config.yaml
num_attention_heads: 2
init_std_o: 0.0
weight_decay: 0.1
max_grad_norm: 1.0
final_lr_fraction: 0.0
max_steps: 6255
Below are experts of layer 3 (counted from 0) of a mixture-of-experts language model. Rows are named router (the router's row for the expert), up (a neuron's input weights, with its number), down (a neuron's output weights, with its number) and show model dimensions 0-127. Each number is 128 + 24 x the weight over its row's rms, rounded and kept within 0 to 255. Numbers have three digits each.
After each expert's rows: "gets" lists some tokens that make up at least twice as much of what it gets as of all text; "comes before" lists some tokens at least twice as common just after its tokens as in all text. This comes from a sample of Wikipedia text that the model never trained on. Tokens count by the router's weight.

# expert 7
router:170138090119129111120105096147144164127118093128125124117125143160112166143139106106137146167153150126108150160155100165161149133118133162135088162160120116146154158091088150119119094122150094133154169150100172084132112143130100158161143161105116159104130137125144110122148112118161089098103132170167144114140155130163120118131091164162130104120120092128158096095129105136102148164123
up0:130137135128075146097118118133113112137141104184141131114134122143143133119162124148146138105131128170093172150164159153145129134122126115150134179117132155159130134167118064109184095148138087100108101140123119162098128115139082130141136127133134150160117095133152124135145117200142141137110132114137149107125139121117152135147134095159176146106141142096067138117131103103096087144099
down0:107115141123151125175090154169079150154128145107095113103115135110109126116074108157106125146138072094107141096098129096144140133141158091097153114094155128138124063145159160136150137121184098114121172125175084105083136134113139106120135090110121137161140147127115135144124150158158112119143089108117133152121167156131143149158156124106138134115123106124120105153119135119113106117154
up1:136108140145158103146089129065126116076134162100138129140151131149111102095122061134107094092088144134157115149120085085108150116098111123121132115095180134119143130144144099105116157101133121127103124110127144117125170136096084149094054124150127147126098141124136115144114116139123133173130167126143187161186118112134113146114116113117105105138139128138146129116112118117123124124155
down1:159136136100142109115152125058144165094098132117106147126131094158152102123148176097110093151098113124114149158124103128132140118113115146114145079156107095120099138098106130130168122096087098146124125146117141115117164145140153105104145145120113128174116094133100139119138103131135109102147101131117127150137145169160138138185117145149169135123101100132160125102111204131175135143106
up2:181100113123143156124129145134105103138112127100138090145125186118134135121134093158167141130127124111105147134111144116125092093150113163150094063080146154176105131142150102117116139127158139156126144085079131150166150151124136162137122140126143135100151153115126148146062151107103147127114158108112098175162096164157118114160143117123115124122112112109116131108111085098155111130122
down2:174107145163130093126167126165164093109113149132099141124113122158118130145131100151156088090102132120137185139110153078160107113113126162135135119108118089079123138113113129107121130120108122145124144131131166177129134105145147109094130126100155100094120107130130142123129106173090161115116145124110109135109114099134107182145183147178132156114109145121135147150162082114141107136083
gets: "\n", "|", " as", " In", ".", " was"
comes before: "\n", "-", "|", "==", "The", "In"

# expert 42
router:168142091115143105109106091138153164127109101132116123110118140156114162140124113110142139165141153129105138162171101164155155133120145169140091154160112122145159159111086142119129099119148097129148150155108169083131108142117110153163144154102112154111141138123145099133150098107170093092096140158172141119149158136154110113135095164163117097121106105113160100091116110143096150168127
up0:120153136152156109179166085150163136094130145142169146127158147095120104085106134142167137116096106148163134100106130111112126102108170113123108096108204137133161107104112117145119146154091114121104132106162115119151156113119139143122127123166120131140142108116146108114092148138096146140096085148127135136158110189140156129120125141070151120146152116124105089136116134095143150126169
down0:138113105147177110153130131094177152095157110187151115116109095163118079153079128158133124118122143162131175145115074134137136154110136102114124089152130103115130160150128104120160124099132141138138128140116116125132137113100108087133132119141108117072096173148142146124165080153085161085133131146146167100102103133107118108136118135159094113115138135126101174134151133114112126127122
up1:150139115114098118124141146127125121104124148116139150081159126151146098134133178118136151109165123099157118142149116112123101123141138134071104098151168103087068111158119079170108110166166149108153116151131120102113100102117106148130137108142121096113124104124156089081121133120124124104139109159117139097164104101141123070121140128116123137145120137181110082100079105133131161149123
down1:106168152147159119186159133082144148077090145130106131145145111169091150124113154156133142148131115086137155098116121102126154154095141133093115098106128106117161124115156081126135149112124129113121162129137087121130109170167092104110154164074160121140116191116096133114103107165134116119128112163133152127130119145128168130124131139128137118121144118114130163093139123120186149110109
up2:124120135105171100138121115117113114104112125108144110125141126187132152156111174093118173155151115111085120132159135145119155165195119127116152141129174165122104154177105096148152091129131129128137098134125123127153108113103095162145117114160113131111134073169148100062135125146153113114129148131125124122149117099129106080155131122128166115153112122141153113106129095090131132172116
down2:143156144123131136090129139116134102134118113115120109113169133146179111121149122134131138133161117084131125130138183125077147131087152112107128123073189125114141112098139077148155149125166087116136124158164109127135100141133100108146141122072136159115115163135131109132131101135149134174125158140142129142131131124182134085094135110112164131101134141125108115077107169153146169090107
gets: " ", " \"", " a", "-", "L", " M"
comes before: "1", "2", "3", "4", "6", "I"

# expert 58
router:172150093119134108107099101144139163125100098129119126113113148163115160151145110112131144163141139128102133163152094173157146130111126162131078155159114099142151161099084141111134103126140095142150158150100170086122109133121106149154149167099107165106138144128150113133144115110166091095102139164171138111143154129150111120135094157164125100123115101115146098090127105147097152169132
up0:118162114106099123143071164122064139107115097129092129121146079136094131134134117150132127084116161104107104109139132114058092164131115110152112161151087087118145141104141130124143095076168140111114150081099123142121077110142140116134119146121096154142110134133109135122154132137138128122139128100150196120149124129135144178089111137138103119145147110149143118101136127127156146110113
down0:132085137105100138143124097153110151090175151090176125100125120139125156133134130120143155137074098103161126141148119093130152148094173143130152138123156089142146125122104135088139125124145075126154148169112139134154108133126108180153153116176112137138148155125144163135104137118129124139135127125135075123094109130082109123131099153125096077131121119148093152104067144092112127136115
up1:144156136168152138138144099070115153132124146079166101114117168125126149111123138127111112159117098109123114112129121131115162088094142150131117134107152110124134140152136079079078124128106116133160109141101152125126089135128173109130147077118126125162136175135100150094147128195141076114123114166122137129064119111129129075136128127140125167158114130116167120126125148122139113098133
down1:124164133164130135134091137123146108192111149148116131143138176127127120100127136135143109145138148112116109063101128126126132067136142088114130100119168118198109089108146137132063132108075146131158147090146122139106096132113160107127105135144087070141115092113124145130121129168117108133144130110128155156136144132124086142131141144132107137144139148086166119157102135152146105131121
up2:154123112094148166138115134144112153052144119132118127121134136142141129154134131143142129147118135127118112117119109170118154113138134153086136137113157134121171138132136173164112106114137082133105114142135113129107084181188166142162097145126103100108088174136142149173135131157117119143144136096130105138104144092152141104104158128158159137111123149116189102128145137074162096130101
down2:120130133182109142101180147109118072172156147076155119147104153101121172098133152138140124130124089099149113130154129112119121117169132133101132134158136078105138105096164171105133135130134104100172133125146108128100112094157097173151115133107138129115097137110123151135132129160086103106159129130100129114128127130107112158137117128182140139108158121108140091158123123180139172155111
gets: "9", " (", "6", "7", "8", ","
comes before: "8", "7", "6", "9", "5", "4"

# expert 31
router:168146090111135106121102091145144167127113110126123104111123142165114161146133098109138136159146140132101133167154102166170158137111130168136087153165121111150158159110089138107131097134140095131153159158104172091118099130119102159144146159099116166102131146132144100131138108115162091104098142170171141123144158130151117116135098168145127095119129100115158102097129107143101155170129
up0:110161116099098136144121130108131140118146096114120142111118114137160082101102092107132103152062123144134144103149159127109163122094161107067136115131118160124112127159176110150114100110120171137156115138104130135093118153139170167097128110122118118142119140092148129147074110109141104115119136103080149105071126139165083105110127141117122108124150089118146108163157126168103128130126
down0:170105161088140146099115125107158049132117158134177132087118118138139122164158139109134112127138099129119115158134157114123143110170102113090136152103065136133165122108141118139140119121154134131151107130120119118108131084105154124141126080137151098148126173134072135138129164142096104087137100128126134116141130096159118171119176128093130142124139136110085131128144111080153130102119
up1:083175133138082086101157099099093114105153091154118155085122156147128169121108132143098147154121120166146133102112138110136095133163134139126111157107102120147132119186118140112174120122148114118142141163120121122139153167142133139121151101091129166107162114125100164133067114101138080156116144128105115134111155115124132103155149088123104092107149118112112172124110156095127127129104
down1:114166141158157130094131149116123126124097116187097124168095109162106111141139126125147165096145085119161115150133126119125203103128118140103083137144080145123145107117145127097143115154155109129156114092138124079131109147150100171134076125142148157159151150144138111116101077123159113141109168127128125104113116099096173127127131146136133114171106142144098110132136138131165102141119
up2:109116128120143106142132098161078132138109121089098166084124098148111166114086131133125132123128138138129119083125099134112142121124127136120106162104105104092123142135150115150128116107130076106115143103158139157120125116142117134126129081081132145167114096134165175134154165138138138129121162074117115108089136081138119178127096135098130137075140076093138153129146092136161103114091
down2:101121150125109147139138079153119110122097092158108120120111109140088110144161130144123101121131105120157179139124126125087115137163153119101119158205102131071111136123158143144117126125151136137123129136142098115150164145132131135145108112122132116133185164133114091091115127141130076118143149115096128153098156117108183180115137093142131160116113127127178124149119173111115088098144
gets: "0", "9", "\"", "5", "m", " m"
comes before: "0", "8", "7", "9", ")", "6"

# expert 50
router:168147095114142110105103083150148159116107104129127114115114139165119168143128116116150143165131144128093125163158098171164151132124140162138085156166120107158154150097084142110134103126135096136152160153095170090118104145130105155156156158108115156105134133132144101119145108120164096098094132161172135115143151126162114114132101165166122107132122104122149095098136106135095152169133
up0:122144124099082133094135133138090112162111132150187103120115146101114135095116138133147127117145141075097125167100103139101137160147091144172109128117108118126153171156145152139178136112146152112125112162150145101152104136106126137144099146117078130125118148125094113070128114127135163127119108126117115128098140136134102109137095134133184084104161107144129081173141115102078138141106
down0:156161118118106108120105123107130105137145131158155160099159145103160116105116176155119152135125143141128133101148091125178099141127130147124130100143162122145108132097089154132138116140106161124115146146112146095127138129161102130131095109123132114129082113107150120133142116171097090141126103145111121138155156108135130129170099130108140163160142096061143109112153106106029123165100
up1:116118147138147112114079104158116151129143097167132114160120115100200115135071094147131118135085132142112101126143104117129130106138118171089145158104144143125127148141125100120118104144099132144131132121148150126125148139137111132111154103133116092152131119136146119118164091153123110149145080081128122132099138207142160120151129147091075163140104095144079135129148173090132138123143
down1:111100106130116114116149146138133108124077143145117164163083136124120130169122151129135085117099147123119144109084136145064111153149104131119149112171088142138124113171108096134103127152141144129139094092119159131127064139135125134107137143175138148091120168115131120174124180112116133159118135146140154140117120142129134114100109108118109173132092159176146126181132129113174128130159
up2:122163137114108122133089111093086120127158136110171118103131146090079133088132122076130141160140135141106068086097142126110182132072095104099160158137114111090120141138106125156111158147111087124164144109141121103072132118130103117136114111111129130132134114155147140125125134162132130102123103150129144114178140138179098157102137117111156165128143117097104139132157103108116158138131
down2:107140150115137122130141136164136140141126076132093090116084111107133130125129136113115181144117160117136151138154095140102134106102194133082149107142135130101132119127101135141125127139114089117117095106116087110143120182154142139121156129192128152156138124129162112128113089120166167135114065120133142115075171118157121106136130082095152119146130138149165118132125159135163092125143
gets: " |", " and", ";", "3", "il", " W"
comes before: " ", "\n", " /", " +", " −", " $"

# expert 46
router:169139095123141107119096093139155165130116097124129114107108138162104161141132105109150145160145154129104141160160109166155147127119135162141089157153112109143168155100091140108122099132144094140153160151093170082127102132124104165157147150106133158107138133131144106125145097131162099091103142168170136119150151137157125109123100163146134097125127082119151096090128113153107155172132
up0:103098135100146114149174140102128128149077119116151151119106154156136123130146133101134138104113130078167159125092108104164117073156153136104139083123135095149119162122126134140129147104124130120156152119167098136129093135120126093174142152104125118109153144119135131127135075149093139141139132161117139107138158118114088129139131143126132167088104086158136162184090102154165110176146
down0:143160147172089112131119128144104199127146120100091129148117116081127115159157139129120163095145154115125153140173141172095118139120116115110141137095119138135142100100164115141078128113147122135099123101111158118141135166111127123086182129116103153091131123140107135143065135149131153142136072136116110148138126128134131111147134201151127100116129102138144139093115133109084115112105
up1:130142130116158114163130162171110096116146072154156165171131103118150118098117120129119134133152169103111125139133117156139099125161114111176123129128112101138140142122092155107140113112134175096134135117169140081128133184125146124149148100120104160094141113161120132169128136124108184131117136093133130160169165140143102174158118114114168118129134135141108108139111137055106121154128
down1:134127134153157142114131118106133111112135154107162134088141139108135149117098152086122127124116116101146118122106113158136183161077086117086154133127105146148088141142108174086112122132104124129167115144144145158164174166159093087142142130131100160116150157130111137154133123101097106178134120142154124152162058106114129098117135142141154123135107148114143093121092106130116140089090
up2:126097159098123111152133129120111119167074122139189075125094111126138126126137128152099082130122123147138151163083119123129165083148104140117161129174138143130181134102127148173115119151149132133131109137105141180148127111096104151135102066142142120152090135122137112126164123144136143173115138146150144105101086143121141071146115159156114159130115160113131142155149111113104138125129
down2:138165158107116123089119140155110120148122088124141114150129132145130108133104117112140146084121113108168110119153154110127186105159144153165109125125149128122135086156128139147126129134124143126118114096099101105163116091141167124143163136161138138046140162120143100122146109155126150145114171131131136087108188156165150132133110102159068093109118111143146128097121161124152124124085
gets: "\n", "0", ".", " as", "-", " is"
comes before: "|", "-", "\n", "==", "The", "==="

# expert 47
router:168155090124133109113100088146149163121099095128128124107114146152113169138130110106150144162140150129107141162153113165162147131104128167133084152168114111150155163108090148112130107137150103132147154156103170086128112138123102156163147162103115161103129131130153102129140100122172091090099150166165139114149151126147120117133090162155121099126124097103144101092132107140106143168129
up0:173134140118145146166114119162100129126122166066182062107162094135123109155170132107120110099123154103096108128154116126120086093160175145111139105151123132098107161126108139108082088112134146104110117088148130169109146126109090099148124123126123130131135144120122099110130079116123122108138128106160110102130155114129107124137177118119102149124152181155146133137098135089129141121123
down0:127132123163117144117115115123168132130123161131126122130127129086099143097142142110118095166120157090114107090113150144109118151136152087170148138126183098102158156098131152088154151121182145112140101144147095134076171113134111097104149155110095121108131084117099130154133095140107104080152138164113124110118143130165148133155116158113078147117136142121170138166138128141164130114163
up1:153155119116093166144114129103126131144107125141148133117130127126104095090178105180100093174111126129104129125119080150127128110135080087136140126095087149138127176131139138125141140126090107107148122124106126123146125144188163109144122155106121111118138130128134174157162129112155086107134130131113160165108096193130131099137083139117157096115097129094131138129174104157100125124101
down1:133136149134113132119090134089106108156161140154106105138134130123101094135104157133105155161081140166190120135124118184153146107099148146107157122165088149129133124131158096141083098130131136115159129125112139111159110134087138110120110152141133158177070102152144099115160130135151127131117120162115077134108141141169117134092160153101172108114150160119154123123128126123087117162123
up2:132165194144162177110146150169090132144160115142103085145117135175140143108108135132111110168139170170150136128126132124119089112124100131111123158143093119136163138148137143063147126150137086118156151139127124088145120090107123108133168130151156136127143120171105108128107102086097129107104139133096146138132147122134095185135135082170102117119105116124144157111149120127123141119121
down2:135128144109093108110136129140177146108086111097130123147184145132109155122178089096176152118123087087114144127119130124141147139121178093113131149101119113111129075117100120115116144131171171141113080138120174114111127162136111135092151108135093137136096094121112135085147163123123111112141121104163124157108140116133168116104082144132119123145149123114074124148155114118156144154155
gets: "s", "ous", "age", "ies", " States", "ia"
comes before: " of", ".", ",", " and", " in", " to"

# expert 12
router:171145089113138100116093099141143164114110095125129125109122144164114171142129108100137139166135131135104141167159101170155145137116143160131083160162114116156154157090090134112125102126138094140151150154103168086124113148120107160160142160105121157112132134126134107118141113117161089091097135162170140109155156129159115106136092168157135104122118106122151099096131114144104168167137
up0:142097091115143133116077104131104133143082136166115106147133084139122130155132159091120109066093144154104150134130119110125146110117154138121131089132091107156125138106140109110097111137136129130089134059116122145156119123121108147179121112116150128134107062125063124104176140130134134166102133137091101099101136157120113163104119124099149118120115144105152093136133136152140161159142
down0:103175127114144110136125132178151178158103153140092099112134160132102106144153091124143157137104151131080137089082096101149142144149153131141128135132110160114134125126154112129129145094143077121127140075157145095145104143113125126136090125101110174092155161140146139129130114154144121124128129086152091112080121167109125100119118133104119162134143095145164118157088090112161116105115
up1:096132148116098129123109108122118130159110122152132155098137128145119102067112134167102171122109123164146125156134121132163156115152136114144108136128139150166140139162154070126117092091077165128131159094124091125106135137144087152116140177136122132095117109128093131121060121134142139164092124154132118153129173110141140154192110100107087122104108132115154143146149122130102133138101
down1:090137118161113176136122126114115101132141115160084110121116132152136202129147110099140130161076136093131139146135140157062131115113112082145085111104103100150069115151119126100149127121152112127088151107134128108116117099149189139152145143089170083108137132123170140112143124120157138130132130154140147153131129132154093142129121092104140170155114151096120117142159117133127129110133
up2:091170107143126151123144135097144119116127154133138122110098126145136127109106084121113100139103137152160141132113126164134159109097138120178115158137143114093157131142152118197159152098180121118116134117134114112128132094155098181134121133134170145158125160138106130176125161131102131153147113116136151094092107076151088130142122128115190141117100175094098107113092133154136107124145
down2:108158137166087164092138119109119125126126137090111108095107164138140118146137140127158170140112094123142151144174096101120131159123131143146158099145104123107163151100101155120127104141129114127120114088118130147110107167121144167118135180165131134127098159118108118098109104110134111162117194121138114096145132124086105088117117140133191101132150094141190128125135094169118151124111
gets: "\n", " was", " is", "ed", " he", " are"
comes before: "-", "\n", "==", " a", "The", " to"

# expert 37
router:169138090115140106121098088150157162108117096120115122109110140163104161147136114112142138166134144136095139159162102169157139130109139160130089145166128108154161160097091140112132097132140098141149154157105168090130109143126099151156143163112114158099143142125145112138144109121166093101098133162170140119153159122155105110127092164155125101128114094117153102093122102143098157168126
up0:100154129143086091121116069144120138149151113147099106135121133148155128139149127111154114098174101156119141106158114110123103117102131181154125137126141122123135118122124108075161122115085084102126143102150128149125149112125175145105132105077150154117134139159126121099142082152123110126135194146125091145126147117126113124123124120113130101149121154113161171063147132077097103156144
down0:110132123175151142202094144109144134143116139099109148158149146154122115109133147065133152159163112136108102165120123165132106084155155063132094127136146111173122034123156161110138107143118106124144136145143121120110081126123115114184148147115155127104122132135143141096114125118141122125112116165127155132096141112111136143133101130158149118120125115120135122133163174121129146128126
up1:096162125169094166120154150110135105132128140122072154113111160141092143167142130098118172113108110118145127095141105126106126155092106139181135090102136127126147127069154090113154132157112102112110173113154138118135147119125133168117095132146126149131132117160120131075136131119115142176157153148133125106089152154135105115079156126140176081129155131106138149102148128101131132121161
down1:113158122138162126147139154105103138101097135117107105108124097140126118132125102114121122131161160133120091148138121129179124128167163091108138079112153082148081103127149143134144132124141135125128110131158126154159144107061162127140101178124144120124158158122151128107164078146095099137132139181113112147123113131111104149188146134153082092075112150151147150122135148105109137134103
up2:086080153174094129082098109088148103101110143117139104106123112094155105091107130149072130098090113170104165135148130121086142155105129127102168154152127170121167120153115118114127122140144143118135094135108129123135123136119093170150123139080151122102132159095111144149123165153138146132107145145120123132114158155151143123112103124137151126112143126127119140130166072150076167143112
down2:112121133115117162185110094140121168093121123098142118133122154108152160119120136129154093116132099099121110130128082109102122125088090158129137136159161099174114069107162133116133144116135119122143145115119131149084142161086145147116144122138106142146126196149093143129138151117097141136125125108138119198152153129146147130158103107151119160128127121102158163104068120099121100128157
gets: " ", " of", "1", " from", "7", "C"
comes before: "1", "2", "9", " the", "8", " States"

# expert 52
router:167143088115137111122098085145145162126111091126113122110123145162116168136130103114141142171146147130104141156164096170157146119115137159130084163164113116158154158100083146116116101125144101139148151152115175092114117140123105160162149158102111162107137138126158106114148112123161090092101142167168136115148148135147127109144099163160126098123110103115148113094121109150109156171129
up0:127109107116089138126123162138131154136153091129124122159111127154153135128109151186121130131112144089135167106112153160124119119132147139143137119162123096091124141127124155098099119131101118118119137146139138099112122200096178084118085081146103096153129150111147093096116116099088140151126121109082161169145080139119129104159115102107121086129132094150126096163131087154101132129136
down0:125121111190126112129133146132149107081125159123154118098163161178125131104113096096124107103120111120132124184144148109132109144142136064140060164117133145136104119126103127111108106113146142120131122134139154159117108125114169139146121154099128133139115120130133163135150135117164089162112090140098082087150180120173185125152097152130141162098129125123144131151166119121127139117145
up1:140136146153150135150148121133109171092131169110159108120127169145124175115133104116124152149158166142113083116144122127126173107129130113136124099128127117113078130101165142164108132166132147140133132140107140138103096154128153070154179120107139106097092129107121141134119124175132126108138130131120120109128125093086150133114149171145104150161146125150093192163152110063150146101142
down1:137148140115138096124103126134125083133117123128133179136110080102140125156132138154116119151109122101165106109108103119121103148104152091127148083112162122113073154129131085151108129149067118129124109153147140126165124110141142130154078147132110113141156127094120159136096112140083127117133137146074140133117133099128157105159137151142177171153196098123140126094130152136117132174158
up2:144102141152125121121131124152107119114078106116122164120123213136142157132112112067101083105153149137104109146158131126131119135123143108120123170147129100146129120093114179146157122125111126146156109127120126141143108078128076138121139127103111153088113111134097142149150131158147108108142127136131077075135149085120105129136114126127060139156155112110116118125152129073124156129163
down2:101112116116172088135101125124084128129106093139091175149094106095141154126107179161132134146083116132182143114120093116186145121121143130110130106127146113135159143126116079138128135141107107135074091152151110101165145142157094158114158103136128135126145149141122120090130124129096148083136106144154158135111159114104104131142147160098100147110137113098150092101150151135103136162139
gets: "2", "3", "4", "1", "6", " D"
comes before: "0", " |", "9", "–", "5", "4"

# expert 8
router:170145092115132116131099090145150156128116099131120120114109145163115161135141111116144147167141157132094141167153094172156153136112150154131083167164121109150161160109086142115129100125139095129152158154103175085127112130125106152150137159105106160107128135130142106127137105125164100094102135168173150111153159134158116104138085164153128101125122099106144103098133115151107149168128
up0:116112147132173133124093112089199139135137120119113136112133134123129134147168129119108192117151122091128105123102165165146153085140101156147117122130125144119157131126163120127120120138108149123117172099135103090139132157159149137173104141162114134154190112105145097134107095093080133144109124101121147146114164166147099113097147130140135084120168119166091163137112109148142135111136
down0:129146129138159156097152153152137068120124190099092122100110124088063116154116145146108130094146116116152078105154106126140116154136132115130178138096101146119128146089168126091149152116155136132121119101107121130125093125167115092083122151121170123122140128156128151147131123127097093112148134124128162095131095104153142156163157099143160110116144136110113112143109095108137149161096
up1:143148087143129092097100104155094104113125156135120078093134121179146120132108122085111116179122091120143111136167129085146136150126129089146131133104118178079116134116115129081093151147175155140121146138099144130069126119146108120106144121110138117144157116128121123120123087136153108117114171125118138097139124115104138099146126146115111170118124095094136119105101136088198132109124
down1:149167119145086123095116151154064132156126097111109085115168119183128114139111141116141141152168115145103154136126137138083127115117146159147115094107127137144156145129092102124201137135129152125164135169143123164152123117119122115150109121096090113132139143101158123093096122114141109145133119160148075127145112141120126088151115154122153115105158118158134139120147130123107124166198
up2:091069127088121128142107147120150149101201067136109174127143148103150106160127152104107141127101141155113128099120142124138149113162114123141147136130140165116164118122127135167132121138098164106102148110106137121178131112119163118119132102104164133130142163158141111125106108120119163110122136113110135146121209155171134063095131128105174113142118105131122153134124118127125114125143
down2:097110160116125174131166158125137104148097128142067114126105172114119104146135130132140091139127132100112123095103076100143149127130126147126121115118173153110133189136149157139139118121149171140118156168095112116085109147107123125090104101120124146149146131126125120116131111186089127114134117129121140106119139115204115115116113110131148090129129111094103119099103127198124130152093
gets: " |", "s", "t", " of", " to", "n"
comes before: " ", " \"", " —", " Candidate", " Conservative", " be"

# expert 57
router:163153090119130113112097095145157160120110098127120114114113144160123168148130106103145134168142144130091143168163107168152151132112127161138087152157110118164153154099082142113124104124140096134141141159098176088111110135117106158158147165111113156110135141129150103124145109120168095098098138170169138115150155133157119115127087161162128098128123095117143107088132114144110153168124
up0:115158138105111164134118163124112111212188123151143150156132124103171095120145124135103155103110133154086150131192110122138144131173166163131144123151115094126144136103120130139111131141120125136109124117104152124114130073134115145177151120123099148133126104134135108132098091151169120110136137148149130116128125122174154061121100146163118118125141130108112114114149096093142168098138
down0:097123128126092135171112125153139134122141157149095126104079153091065117156123124143124170168111122117105118081096147144183148114105100172159172131144142137106130143110165137154192137118166145146128104123142146156130108136118094116141110147118170142140138138116068109144118162120130118095118157180114147117138152121106099138154116130135079102129155117123112097149107127121115119120130
up1:146104146102142098080155124079151158149110092141089154110129134116187107127117123148090145147131131141127067119128125122128096141141165125134147124176156096150099161099144192141167103131120144108082117087138118129129090154161087147129101136114160171115116117129138130112168148129156104124130129123140129131103118126146098139088132137155111087151126138107102110142147155128128098101166
down1:106127142111104176128113096138130136109166117102105087087155142143122151089129096108108137178161109154117125105160135118133152130074110109161158142138135119135124063095112171136087139135156132112168076130131083118132111129107113127121127127134145157144153078117108133109160100183122158146135138117148139112135165111189118164114112126095112146100122143150132129097123155106139134117134
up2:094115132129134118145154122164137164115109113095164157130103152141049130119144111161098132118081112107130143114140132107123156129118093122085142115109129159130148103095117129104106148130119119127160150098113134129114111099103144065087109114146068157147173159121106150091107089106122124145094182131123141147151125159142141122164140145145118123113072114167116119116135106118155132139098
down2:147128147150140081118170134122158140110127101097168126150165139106157131140146142140142118139072134136155097156093112094117113108133155099135110106085093123137134161142124112149135132116120129137109123133141122100158130159091132137177160114110145101114151115149146130123103099118129126085133150179112149152187095101133103129103150049126139120109140131085127099097146141149136116066142
gets: " |", " ", ":", "6", "1", " –"
comes before: " ", " |", "–", "3", " —", ";"

# expert 45
router:164138089119145103123098092153159152110103103125135109108120142160108166141135111123128140168137143121089132162169088165159151124122142155144093167157124114148157153093086151108122098118136096132137160149099169088110112142127100154152148166111114165103139123133153104130149115117167101093098137166164150113143147128148115108125095167157117100123122093114144108094131104145114155169123
up0:169079160153119108108151122123099145148137174127125116089144122122119121114120126109118118128159084144102168136115156140142182181120104123148108118132162163120143061148148136175138139126157118132105124112115117147092117114137092108147170123143148139142156122128155116096117116112164100083109132143148149130107119132127104170103138147137112112132121161068139168178134161130145174136145
down0:159102144157102108081086139127125126107161113117138179141101138115101099131131151095121103128150121128163134138128127141093133140077112092126179123109169148095133157130160123098113134121132108112166096129097125104173108117144116182147118106153158166159092125121098160113094110153144098137147146143089198134125151116156144128118107099156144110128141131115123137129136116160133103177149
up1:121145098171113114116183158153144137086171149121167140142103132097126129128088136123148135109163120124172070160158093121157126109123135131131123124145158117119159104131143113147082152099090111102126154115135141118174146140154115170104114125168141087121150144136099119120118156130072133112125106133124123123091150161119205117144123145160116141146143134133083128156124096107115123150139
down1:135161137089143131136110096102135122106051112148134108091128100107135115119111105171168138112136130137134164142152146138077116105130111127130095115146152155152111152109097149169124127134140159131166170173143091103142112121128152170116111134129105105145168112158162120171128117088122177107127123123114137053102128140062133126110112124139115147099142130142138137104152145127125130124105
up2:106136143093087059128142137139101136114125136149127109145108162172183084132081135140133182148144143119145106097114120142159125146110130126104121147122095129133125168113135128164155130127105118165130144130146118099083134130126136103131112136102127169147108121129130127095114103125135139147127105128158127101148150126115102124124091101070115127093135089180190082184122113120157127130151
down2:089123132123083162087142115173150099063104131127110168113106158118138165111147122140132150151137141124138143137174117130119145148106147144136146144141125147107100118128142111124128126115131063109131117142120117135176123142129096132126101104154149097155162147087136111137111134124144085167111100162142119200152161112119150149089103114128115109116165107108088152147096123162127108119174
gets: "1", "0", "2", "'", "3", " with"
comes before: "0", "9", "8", "5", "7", "6"

# expert 4
router:164138089108143104118098095146144165117120097127125115108120143165107170139132108102138137166138151122101146167152097169165143127109141164128088157164116114153153166097092138106127098126142100133155162153105170091121109141131106161158140165108121169103128141124146105127127115117158096095095137170170143117144147137153110116134086162157126099125119111121159098096130115147101152166135
up0:094095150142110145121134105169129134090155125143151124097133135173097133088110126095136146163142143171140134126110142149101146113139081097124084138164125145120135131096112126054132109133095113116108141112077130135110106153132131120112139110101128121110144147175148124111074109093127138123129167130145168168090161128156109110154100098112116075109132136149121119144159090128114146090106
down0:132152131162154173106098119122119138115189144156111160143150129125100129105122131098153151093144149126169109168116113137148108146098079152137119159093074167149152081101127108108187131133139100129137148124114154142087142156135114152161086130152125108110095136122103145120112105126141120119120122084140132098159131118156157159123139093133121162118115153139099145079115151140136077131143
up1:135147105154180149151179146091132143101141109132102108131150107109168129118127120117119138118118099122141157131141112120155173151111131075127112190104143091117064131143116099142130143158126102158125160103141123099121150156122140081121145121086117150115110062147122123110094192126112118147100098155131146100116144110175118162135100107151163138099126142130141149144143137102124135124119
down1:133158116138081115144090157112133166161112145136148157092133142167132151083163131106149143132149123124121093160141162148139141113091146114122070098133156160102130124153104152139104137099137140102132166110171132160098140165153139105127104149095072101132122113119158126099112190130147115113119113093171082112128171133129110121156147145139124094106129138120124162158119086122114126133146
up2:127157123159120117128122128120141095133143123130120145136123123097151119156098113162126129163167123146138115130141131151106166176154120120114126106170137163101144070164124131123138108118124114160136135129115121136118116151162100142146153122120128150160077158137098160149129093161140128114153096113127088078103110180086179124171112151105169127176144103118112153137151149148130088175085
down2:119108137076136117142127121137154111117163118141105145140074108142089154151156155123156152153125077121150139094135092076106123132123119129138118107124115073123155155166121157082125115141149149127126089116155175122151128125139108120141204102167144137133125082103113122159102127159109171113132124115099090139134143154127125169127178115126107117160147132137107137118131122117175149159134
gets: "|", "5", "1", "-", "3", "2"
comes before: "9", "0", "8", ":", "5", "7"